{
  "n_experts": 32,
  "experts_per_token": 2,
  "hidden_act": "squared_relu",
  "moe_layers": [2, 3, 4, 5, 6, 7, 8, 9, 10, 11],
  "router_score": "softmax",
  "normalize_top_k": true,
  "init_std_router": 0.0193,
  "lr_router": 0.00185,
  "vocab_size": 2048,
  "tie_word_embeddings": "early",
  "learning_rate": 0.00542,
  "beta2": 0.98,
  "batch_tokens": 131072,
  "max_seq_len": 2048,
  "max_steps": 4497
}
Below are experts of layer 8 (counted from 0) of a mixture-of-experts language model. Rows are named up (a neuron's input weights, with its number), down (a neuron's output weights, with its number) and show model dimensions 128-255. Each number is 128 + 24 x the weight over its row's rms, rounded and kept within 0 to 255. Numbers have three digits each.
Before each expert's rows: a language model's description of what the expert responds to; "comes before" lists some tokens at least twice as common just after its tokens as in all text. This comes from a sample of Wikipedia text that the model never trained on. Tokens count by the router's weight.

# expert 3
It responds to: Auxiliary and linking verbs after a subject (was, were, had, has, became), adverb endings like -ly, and table pipes and list dashes.
comes before: " ", " a", " the", " \"", " as", " been"
up2:115152118115113100095117114100113123119169165112146106086115155153151128112134132108071123098147099119105137129132084162114134116094156136124111141127106122107115146090137085152118120073084152136152118128135103143169147118159132089134126147088167094091134104139139103151123150151117100127147142140082168105119137121109114146126134103146078180109127175089136170173138136086067118059144
down2:145156126115137135128127109139154107106108110100114137119158112131106118138158125122149135146096146098116107119126151111119142155115160146164161130152081160077128095116153158122112134146168128137140127147133142144144155137110107113150148136187137159141137136133110146091134151100140126091153117139103131131146127159121101105131111106128146096068157106152157147134094148072112128102143
up3:122131122144118152057160111152158125138125088135098119093166131155119106111161146117115114155126099134136126176148113127099119091089137149163118128170148159112139123113129100130127141113113089134129096073119108086149121143116124121094137066123135145114132161126126112141145169101122134183147117096124134137146155128206161135169138125181122113128119205161109144112138144115111068109143
down3:105131118106109084151128130192145097129110120105181153118141087090122097113133162150108110100112135125155100122132102131110106121137196123123135157092113130092068139135126112112179101129128112137105122161144117131086151106136099113147134111139105121127154106153106091105154116157110123114076153158107126102150146149113079125151138136111098128146123143136126171204114113117170114144124
up4:147091179112127120151173141118095145111139055120150121120093077121110140079117137139107113126164141117106126096122096159112136127114137093173132092129119137149151118108137140147156141166112103134129163108092124068137107119130125113099178067138183111160113109163136112144127125124130123155119151128133119133133088123177125133091112113104104139151112082094145135167152158148120140139124
down4:109128131103149164118169073152110137105161149102143140101131153152134138142145165157159122137132124140109128111142127169150085147126128127093107120111058126088108146170142134101153141133125172089083128131157175118149110118109144153091141138141118125178150141122099080108047109132133108107155098134094121138113128128133121133120127156141140122142137109184130148137122100137139158151138

# expert 11
It responds to: Four-digit years like 2010 and 2022, especially in tables, headings and dates, plus of, in, commas and other numerals.
comes before: ",", " |", " the", ".", ")", "–"
up2:172148103118117110086122127117141109081140151137120112114128172130140164115157146149140101091108120139119119129097129169120101103127151084126174131127142135140128126122171106118114131158144159119150114085125127129156150126110133114145129123081151122154121132107051119105096138123119129161126155086072158097137156097131139173141086108170129152129088142094166120129141114102088132081129
down2:131128107122126150106139083136153106155132088143080134114144137125127104130132148133116102193106104109154130087159152142116117142121149112125126124122139133114116098104136140109144137097130137145110133163132128120110139148161092112125126133159140113101134139165067132134142131126138099108111133115094149141139107136088135114102115111109157150072148087186158118166080145120155135156101
up3:134117112147110139142120109152116094135119120128107134107131131169118164091116114118124100112119148109127102155129111082104130083134103155164086159120143158111128094120099121121111124124108109145122143112122094141118155128134102102153105080143162124138145130146141132153165125109125154159142074120147114133090202100141132115163123131148154164109137163131060166133140110127133109107120
down3:133140079162121155164152133172115057131114120160139153127130124075093135133119147134099121109137137160175143117147095103119126105124149099169110123116131125099075124100141082074177137118186132154143090147146144155097119116119138118113164107135104118124141134136149098107130131151125107105137150132076101127125156122128096113128123126117096142153122110102123109198112154144142139106129
up4:113114138082128085130171131147084176103113088132121101102098117117100156080164133126129093127154106131138139093149098147102102131138102110150122093139143138137157094067131093176127170148099098157116147153123122084125173158096125129097148101121150121101135148126163126159104132130148161153175120152136080173139140132190158105132138124124138137118126112100168099130145143145113131127171
down4:135120163114151129123127120186100112105101159117118147109108149126141124143110151123151071131169112131072115092128078143117126152096131150148117118092118099062135155146136165129123137114149156124118120168139138117145132122141124127129141149120087099149133140101127107128115134143134102164111130080108126136128122105118176175058138088127144102110109160108106142133111121142141131125141

# expert 10
It responds to: Prepositions and time conjunctions like on, during, until, after, between, usually before dates or "the", plus line breaks and table pipes.
comes before: " the", "-", " a", " 19", "=", " his"
up2:137109126092163093130116144140128105114136119138152098095094162155113146114129133171106107087154124127076119105126109150163134155113145137155123159136125128126124146098130084130112147141086151111110105088145084149168157116115146120118139132058116114154107144110109095135116119158173126179143165102123158132138109109107151113156109080142165163097135129121172142158124087119076111088122
down2:134123131067140143139115100160151163147097139128116116115147139126105091129127170149134152164140174104149099095144156123074175149116119128124134136106091150095147126167148136145101113125160132142161131143124141177203105163132102105113155118114143118150117113138071093147117130125110125146140152136094154132126128157077128095125154115091137103094146131158127157152085112113112157137161
up3:148103119125114132125159117142144101153168074135080128117148114149125115107123162101087089146156147148139121155132110132135132095087115117170162130148135154150142097124103100110144120127115099124144119096132129087109116150106144115149099094155139149131093146133183126162150143100117158161170105131123121134135144083168106138141115129148158109128136142123096134157118158114119108076109
down3:129111068145091125160128095153090103081098150119149134143146113074146118120131146161115128084141124141157154116116086119112107132158161107113117119095148118050089123127145114106139156095148113137138076154129117122101132104081065092121139091130098129131137123150148103092116129134112109109127143144076104127153155137099100108125138113137105113154125115126107140148108160113161135123124
up4:163066165138143111136126104115055139138104079093150097121111126122144150119129161162113066109167118112109087069129119127108120148128167114156160126161131165135127102125139119148126115163108100125129168108108162108135129173106104144106115075098109100141104168128159112127116163132105090131125110150165131169133148122149131123123095119117122141168142085123121153140161139105101118139141
down4:115141182122105127111154142177104101099162153125131114115145152109166143141128159166158109137130113144138110093113089160107132140109149155139116116145081078060110132173103156129150125139121132088120146151146151106155127104153128131102135139154130132144121179130079099128089095078166114136132088121117114137118129096129129177118156111147110096112118120130099171138101138126157142145119

# expert 17
It responds to: Century pieces 19 and 18 in dates like 1974 and (born 1986), decimal coordinate digits, and section heading markers ==.
comes before: " |", "\n", " 19", "ment", "%", "2"
up2:114128137111146110061132103103121112127132146094163142123067150149126146120133155163144090121133116173113108133110127145128124117126133148153103145173125161159107126093108109178149101109137123106147129079100083125175164081116120153108105168093161114164132137111110113124124109165166107144111186105120143085109121120104092128109089096134148167141143144094169147159155130124107132089131
down2:148157123117140144102122066162143097121135123133090128085171132131150115132139130127153129131083163087120127149138162111107135160098105136160175142140127111100147124103131172132137112116158106170134109119117154145173130160159107143157135101151134127109141183158054126157118129096126106146146126136070127123121141136128124130135145088126134107069158104110140134178093133103158116121097
up3:137116143155115113130160105142115090156141145098113126108133117123101128144128102133125124128136134122108130181103133100111109054101084091172122130121142140111121095094103089141168085127129120157101132086132160103138146140115102149131099084117091103154160132154142147151129145116165119187116092113123136158107160106138136128168126151158167141116123180116125135161140112121110061107125
down3:145154114129113128150140126158096089092130100168088162145145131078087113120122139135108084096125138150117151125116062138097130138125138129135103144114091125104140113116164101096164120141158102126148081169128122130103100120130110132114114110126123112119123122128113126098174136165145139091149145113088106108139186130169109099112123144139126126152108106158119107172136176132108122105138
up4:149071152152125061126145125120116124125139086101180115116109093124104155092154132144122096128188099097125119097134107151085139118110120114173158095148169129148101083112133130138105156160117119134091141142112150098119127173132123158087131053107134107129100123166139185154086101129120123124176144127172112165117149159164137100137116129135106107123136086086142118151120130148115104132150
down4:125132157113131164130144148171107118121132147083169130135111153127148146138106162120152078132135150123088147081159068147074171112143134133129132105096085088044128092130135175114130179131134142137105118141154136128125105122104122111154133160124118129144160154133126106103088119129140100146123084114105104111151103121121109153105140066110105105114112106152120166142101110125106111131168

# expert 15
It responds to: Middle syllables following prefixes like pro-, re-, con- (pro-mi-sed, pro-mo-tional, re-gi-ment), plus plural s and words like per, plan.
comes before: "s", "t", "tion", "es", "y", "e"
up2:122132155101144147107134117134153117134131150148155158099091146122097148081131174115122099101152114119081150156144096148154129114125139119101108116134120178120134137084139095151133148118097135140145128085144094104138127126108158127135129153099175104152130152132110102108101120139143124170158178118133183110145095138110098146127078116140140138112114149137142121151154117154093145116155
down2:129138086079141119121107085165143125120062131092110135094182117124116084119137165086150131130117148090112115129139145133088141117104151107120147119134116155117113120095096127144131104119111136102128131144114134151142144140112117166149148139151141111140128129145072104129153101108138086118145105122151115115123089159123129123134189152133166117081162104149112103164134124104082139129128
up3:133111104160141148093172112142137102141109095125099131106151134160101112112145111111118141171139129119130174134162118110105136070079127126147123153164108146126139156077164091134128133109142085132112103158122091137134096096081094124142112066147137151117130156107163118120110108093106141149102073148141131155157116097152160136106122119176121159140137137132110138114126134128141097080151
down3:138124101146110134135119163151142087098109162157161144137119122077140132126099136158123114117136150159127131103108084109082110125097175125136097135097121121067093141125123127128183110113166125126160128147138125137124113101118117120128120136149106155101140117175153085105106152157125114121089119160080114103139146137170108104112124171132112091133082125132144102114095110156132146105119
up4:113071116107146084123123139093118122084134134125138148122116059146126118131145144154128065151148101103187136117160095136117139156132123111094130153140115161123132085128140112161109122148116083136114152136112101121090141142167095106106103060132133135094090199132162144126125158172142147149146102152139115139111099133144147112132168129143128120124152094125120145135145137135093098104138
down4:103115130120101157158112136142121093107116169096152084163154179124149101141133160154139125112181138130114155127130108129114104146117152171118135132122073119075128118131126163140124132112123159133116145127153167133175130099162118111100141152157133055140175142147106104114083137125146139122103092082107127105116100145119144156111132106122103130129132140116109143147105135105149114183132

# expert 9
It responds to: Inner word pieces before suffixes (cele-br-ated, cent-im-etres, reun-it-ed), plus degree and minute signs and digits in coordinates and numeric codes.
comes before: "ed", "ly", "ing", "ated", "ation", "ive"
up2:146133084127130151068101100112148100153146161168124103107073143131127165103170141122146105149151117150112188175115130175153107077097113120130103125164121146164130149134150091162131135112121160171153117101119116129126118085131107114139125127123147098107121102100094112124118136125141134123108152120112163143135113171128119160146105126147142145142089113101134134102149103128105146096127
down2:165135091105143112147116125104130131113107122130137140077116141119132115109170130124085137147125162073107100128126190132116154094128139140146130121126090129085131154091103164168140134135127129142125116136146156159151138131152098118166135127137112153094140124163077107093092112102103082098163125121118102133145133140129106124167133103107142105131142118178118095175161134081162134158125
up3:153159119115128126122154108112137075159138118109078112125134123151104156129159142123094105155151154095132118189146154110115150086075078139137103158131147172120105124142145102134150096106153078136161108107123102078097107126083138089124128092090164143146149133135165139130128138106135180161153058139117146133149162094169142146157140153131135124152147151149103129161113148137120121094133
down3:113145122169081132143160120158124058098136148121140142130138108054112121141124124127121106152087113162111127160141096109129087132124163120123111145119140115089112130126177139086200131156140118144148114160143170110128146154105098115088143120137089143118112131093176102084152160102116114133132132102086103128134154116132108142142158113136127099122159107147120145152097131140121109081149
up4:129079147077162079117140146104068142097141084096130138109111101120102153101137149126069100158176102153149117062150109156132127106120131081148156129138128156140119121110147113143112113160121141129112138116122135106129121161119105110097106115149142093116113149132172122156132131174096089138125093147156099178130127118118127124134106108159120118160115091108110119133146153149098121128116
down4:138158139143141152106111170116108094129134158119139094119119144118120119149106148154127094115130136145100125114127098146111156155142123137113138103138072129105123152170146163128163143111108147117112131166117135130198144085149139104128114178086084102143173120155121134144104107119109104136134102113121118140140155115142123165108113123125126099140100146133103153151132133129175137134155

# expert 12
It responds to: Verbs and their pieces in narrative past tense, especially after was, such as made, released, held, in-ve-stigated, sh-ot.
comes before: "ed", " to", " by", "ing", " in", "d"
up2:115139132117134138124134092109141159133090144147085049134088160159145180089159151157136124123125119112091144185118127146101103123126125104098111136136123157111109118156117145134131137123132147140124110145096124118161149077125135109111128177088165130148152151095122163145143107143113120125088148086122130136099129138126123089117112080161142137126144141164104131131125058134142135099128
down2:125155133066162127106127163122158176099066118147113145114124161107148116124147136141151104143107186079111100120140119123091137163131133116125126106139093166111096119119085149095103105102151111130115134167154150133093170141115102125139092117153164142118144161139093109135139078097102149083142089138124118159123125132119104106130117113136105097137132128169082110159131124102137109157123
up3:096143106122128130111128123144165105147119110109101116103164124177134144130137103111121082141108166077132097185160134100128116074108109107108113159127136131123129129133123106118141118140132129133136107063133104113103119151073137111136099093140151106130149140152141115131134116083114142138175102100134089106127134092135128138152120149131116113141130164154073112143129137107155093122154
down3:131140107118084122148178140155100098096102134099149152147126127092126120102135109144106083115143152166130135093121093098111119138132121108147117111096128130090101075136149096077163121112117129165155115134123154167121162094108089136124167118146111121131104146137139108089139126158125133133145127183078120133142154082095123152116136137136108120155134129144113144177127173185120122132115
up4:135080155115139101138132115118122125115132104123117153134058092138104160068141139118127142127188116126133137109148090139118139130140137072127149127171131163148132100144142142114106140175111156115124148144105125093130123164110100105108116084151167074138110152162195128152111149144134100149141151126160102134105136116161132135121145117144143157133133113099137101156123148124130114138156
down4:137122145117090156097136144138147126130120142103181132111136168121118120137105152171151130110131110141116153107123070172095112132134102119182146093142106125049082135140147138146107110114136161104097144154131172173162148118129147126101124120123112114108174094086095117105110101116146123127130145112110124106148104102108100166087101111132108129122112132127114152132102109141149109135137

# expert 18
It responds to: Determiners, possessives and counts after prepositions (the, his, their, its, two, several), plus possessive 's and adjective endings like -al.
comes before: " ", " first", " f", " re", " st", " c"
up2:127131062109117154109111121129127112127143145136134111149092096129155153088139138119148108077123132099115156182119111166131146140178128150152124128128139186158155091145118129116167156085145144132133119086113124135144126107116129136137137167124140097124130126084121140112120093141155128158119142139138161142102186142138106164144097105178129153092133137124150108122150126119053165117123
down2:152118110106167154137120046122124104167123133144125113136189130110141100085165146121139109130149124093141142151135134123128137172134120132122143127163141131096127108142155184086130141111134136134145106119108138170090147148123079125148147125170158099141136153115066110112109121135133095116132146158120137120144116155089089113159127129067161120113173166157110081151134133134165156130132
up3:145148127137133153122147125149156092138108122120109108104161153133100158130137125118108105163163129076145163117147102099119098081064140140110113144146155141145115145106138077141152138116139123158106153102095098111147141108124140115146124081153126129125162155165142093121145105083097125174145078100116077096150146075142156134125115176181135134177111152141135122107147167124130096118136
down3:108145100128123131160135127131096100138136112121167173105144096112124130125157111137139120132175148150125128108127099104130136153139179068128132093091101112110102134124161108093147136084145110147149125151126180131096129106128102148125179104101102122144151111146173110091152123159112099109136143118090133116121148144114105127154139144129115129151110156110132112186116142177121144127139
up4:148111162169099070133120146101089152122146080141139181126103086179085150096090133163118097119164108093094109114160117162119147105151122105126168113166158144146092107114120115185141145170106097141131116119099132100095191154138099121121121080132185130098131132153156149145104127128104157147184160134118119127114106151129102143111123125121137147132140076134117133138163114097090143140150
down4:133119151103166148147097155181139078119145140148131102135115163139160101128148137144164132135140120130123167109122096150071144156117147136121104138122122081068097133161126162109146143106150133095146124162147115106160092121129141114155128177125097121149153101108120128127092088104117122122126118083073134126132144102112148173113130139122081109160134086160122117110064109114193119120126

# expert 5
It responds to: Person and title nouns (member, player, President, director, Governor) and noun-final suffixes like -or, -ment, -ist in lists and infoboxes.
comes before: "s", " of", ",", " in", " for", " and"
up2:146106114089102151117112122113109136108145144164099092104091150116135141070150162141105088114142116113066154124131126146117137169122139170091097159162124135140122136108124143101157131095099164163154128102123119168150133128100167131110167136060158104168112126150115125108116119152150111165119170097082099091164142124144090145128112100167162123121134147106121152127138099098096166116120
down2:148175084126134151091098091108093090161126132127117125118164135119144103123091150121128105139162149110123107142130143123152144141125139143118128149138068138114102120126098116092138130126180125156139093117128122147126109194143105171143147147118148130140129145153083133100121123106123122095119177122114101122138130167135164121114119148116135125117165092109142162168149143051119115162149
up3:126139075139100110117150104144149068184135141132115120126165129119124122121135136141119115142158143079137125184104122124086122095107127117120136124154161144105136103119162094104148093145128096119107118097140103113120133127098112133092116080087158133167122155080134128154130160115132133141125093134151127127118113077135146132141131130145145115147171128142131170119092112102117086134149
down3:152125097140113127141128087168130083109113156136143160138094152064119129119114142111140081118126183185158151099148091106148104125141141134118149101086165148113088109099165079129122138120130121146139140172153192134070110132139094122138125116147141093101138097144147133108165146139090110121123157098079054128142181130147104103125132117146124101157117128128139114157131143118098130130155
up4:096060154130117072128165167120071131106104111149143117145133072111114139110132142136107087125154137116109113091134099122130115128152137093135136117164122152107119092131143130123128122120121098103113139148112126135116168161129113108118144104119126125128132165119146120153140140163145118147098164114151110146115118135128120111124124103136117151148088075109179109147135138170129079150121
down4:084142142085150167149122136143124135108097165082148063129116144125157128102115169140145115127131127152105137091119070168146148148089116141156118116119110132084134128149083159103136115148170167109114131155157148141156140114143100126115123168153127126158137109168110099092081132068123144145129146114111118133131133118159166147114112104114127081127119114116121149136111103123125155156155

# expert 29
It responds to: Word-final suffixes like -ment, -ing, -tion, -ong completing nouns, plus whole nouns such as building, education, development, Park.
comes before: "s", ",", " and", " in", " (", "\""
up2:111140117131100112107125163185117131119128162183136134125094153137103139081152164129123095117102091144112104133140132177124147121118127133102119143147133111130114123092129117150115130132128128131177115124105104102171132119105174125123133143084151113157140109086122112130138138140188124174118161147131185107137125126130072170144083117170117152126108144111143136107151112158091161115100
down2:156153093084172148135083097114133075135098119135100122107144099132114101151142164139121111123120166068134134112132126112096106131114148118126149146140102153109140117131121151118141117137128099135115156110126132150126150167119094157121142108158117117126140140151076099168141133089127109141131137101088122123147121162112121126161131085103155087091143146182115123186107187104167143139126
up3:150100099150084140087164102126132096151138108156096119139127121139100148130143127066135125159170184100110121129101108105158148093108156113140170141142132163134109103110137087102121125109168153098128115065129117117115121112069154147122089080108139154158161147128176088141118121106126137147151119138148101148119133123118121127126168123115139121124111136153115117153133178105128115091104
down3:117146099138079144162132156152133062115125137123126085142138141092108157130107169119116085128116140156143115138128131108129118150168132153109132163143123113107124128119131081101152141114129134117129122186132152140136128114117153119116143110117123136106165101155121127113099119176144145115151153118109094119155136149110100096104140131127132129105139124127110151180133142147103141115131
up4:133076099106106102094102166140081124111139063152121165093153071145123150112142146094097078138111134092137113087132105141090121115132147107102122094141121140121127093129118141114103139139139114164109152159114170124102169131134101137103100077119132097152092128158176150174131166143114110129126082130150104184124095112149123142140142102148099121112119096159122122162146128124115091141131
down4:125146122101136142093140117138110085124145153122125181144111165114115125136138130178176087105123149121104145131113113118095148134133109137148156129158126125098076136140106162080126154140101129102091125134170153152169113116112118087131097151148091105146168113128116094126091146100122112135123107106091130150150126120133147159140121088114139099146109132142137145147108124133187109159134

# expert 0
It responds to: Final pieces of names and words such as -a, -e, -ne, -age, plus event nouns like game, Cup, election and decimal points in coordinates.
comes before: "s", ",", ".", " of", " in", "\""
up2:129121117110126143095106122141108136111133138183168105138090150100123114106127154161111084099145127114073126176095107152127129118090120160112090168109136104158130128105146104131128115110111142142110132110144082105161142096155126105127135143120152116139115099113079089136119112171162117188125148123109155118130108140122113132122092079159148114118123152145135136122124112170079150113090
down2:195143102120128146132109099117149110121129114110133103101146143108124128161146145141131107138130156138123125120156161099120142138076124118149162138158123147107152132134073159120117096140127110133130114092108104130094162187113077130131127112109124137134137139155077122169114125094100083136140163128101154088149146172121116129126140105115123126079146081118076101153165129083115104126124
up3:142111133124112129092158119141137078114095120111116132059133111141109162139142129129136094133177126091119159141127162111100144106100078136166146157118110128138109096105138095096140097123147110099107106088142124098124168150130120133129116099113113119152130179118189132137111141123119173139147093142151127135137160112140135166180152131153138112138165137159135143132130138144136115088091
down3:144132099174094115139121135188091095137094135116135188153147102117064147139107157114091106161124130164116147117145067110095162149143152125103117136103151101094126123134136121082158174130146137141154116147092145133118146117104164205120128121136109119145137132119153107092168131151145145115129137157060093116124113102106099132125129150147139137140146089152122148173136167153130124142146
up4:130096135115135076123169144146094130101122107096166147146147079109121121103116150144123095133191108098123120076122136125124130127090128119154117114142106154116114106146160123130117152169150125147125158117120147131112160148116146109126125084171095109123111144133145128161119128176139129119111095094144121149136118131136119092107102126113121120156120085124141141137138139136108110108138
down4:114103124136107126155137122146082117066125153103171117144089173120145137157151166139139096092136139130133183119135075168096126107120132133121133110102105126055152130144147151118160123142126145106118167116149144133174147103134150109145117148122119113169181117130113126135103146117180125152115143113123116116114112142136152177151112082135110100130114125122094144149088120151144100174121

# expert 27
It responds to: Plural and noun-suffix endings (s, -ies, -ations, -ities), closing parentheses, and nouns like species, series, people, family before of or punctuation.
comes before: " of", ".", ":", ",", " and", " in"
up2:134137102129130153140148105139146107121131149161115123095118118140149151122104145133127089119159094118100112137117161148138123093129155168136182136145153150084112119129118084113146146093110169182113123072144136124146135070119162164133113132095144060158090094102106120135141159156135099105152173110107152139125161121121121133151117096117126161138138138094152135113137132115121156092107
down2:160158127076133143124118089131123135118117094121132144117141156098156141126138124146116128158145138113123160125148143117124139143099145115138146124133118161116162115120097137117091108098153143135130137119092160127129102164127078157144159124140139122127141147136077137134126117092131116079096134122131136149126112180113108098143113122132120109136132103162108131142100132063151149119160
up3:157138121131076115105138087148150087136140108122101117095139128176117128078118128110119093148125127123148156160132118102154132099125104131177139154102137143128116109118147093115153111105134160137076118083109112114135147131093134112119066084137120127158164157117142096148132156060133138128162123153084094118121173095148133136161117164147151146094125148164100146119131159101104109100093
down3:124126126150070143140117141158144114136082150130140170124110110102109115119127165148103111130098147118140128116146103122106119136131130114095121119123139148079123115121157087087133128122113124137117106153113143141138162065097107195127139090100101106111127104138122142100149163131125131110131151139073099135163178152112124133127137146146118130132127113087086105161113157150162131145114
up4:139079157123151096120136160103094164083104087133153143136074087142095156098133166139111124142163137126105146064114104125123140111101107139158133136154116140112102104117138119127089167136104105136132164102093116110095105131148116115100146075158100145142130131153148113163141171129137118119148112143152109156126095154149135117114126113080138116132133078106124121162135146148137103111115
down4:095129144119139134147108175168099108135112152141180127144105142112140115137101142171155090118139101119121140137116096127103147131143148140136138103141123130056131140118150152142144104083173134106092170135161132133144148118119124151130117125136112099132156132108095110090113100120108089137104104136085133112141109112106099196135109101104135111134122139171102125136106107134147163157130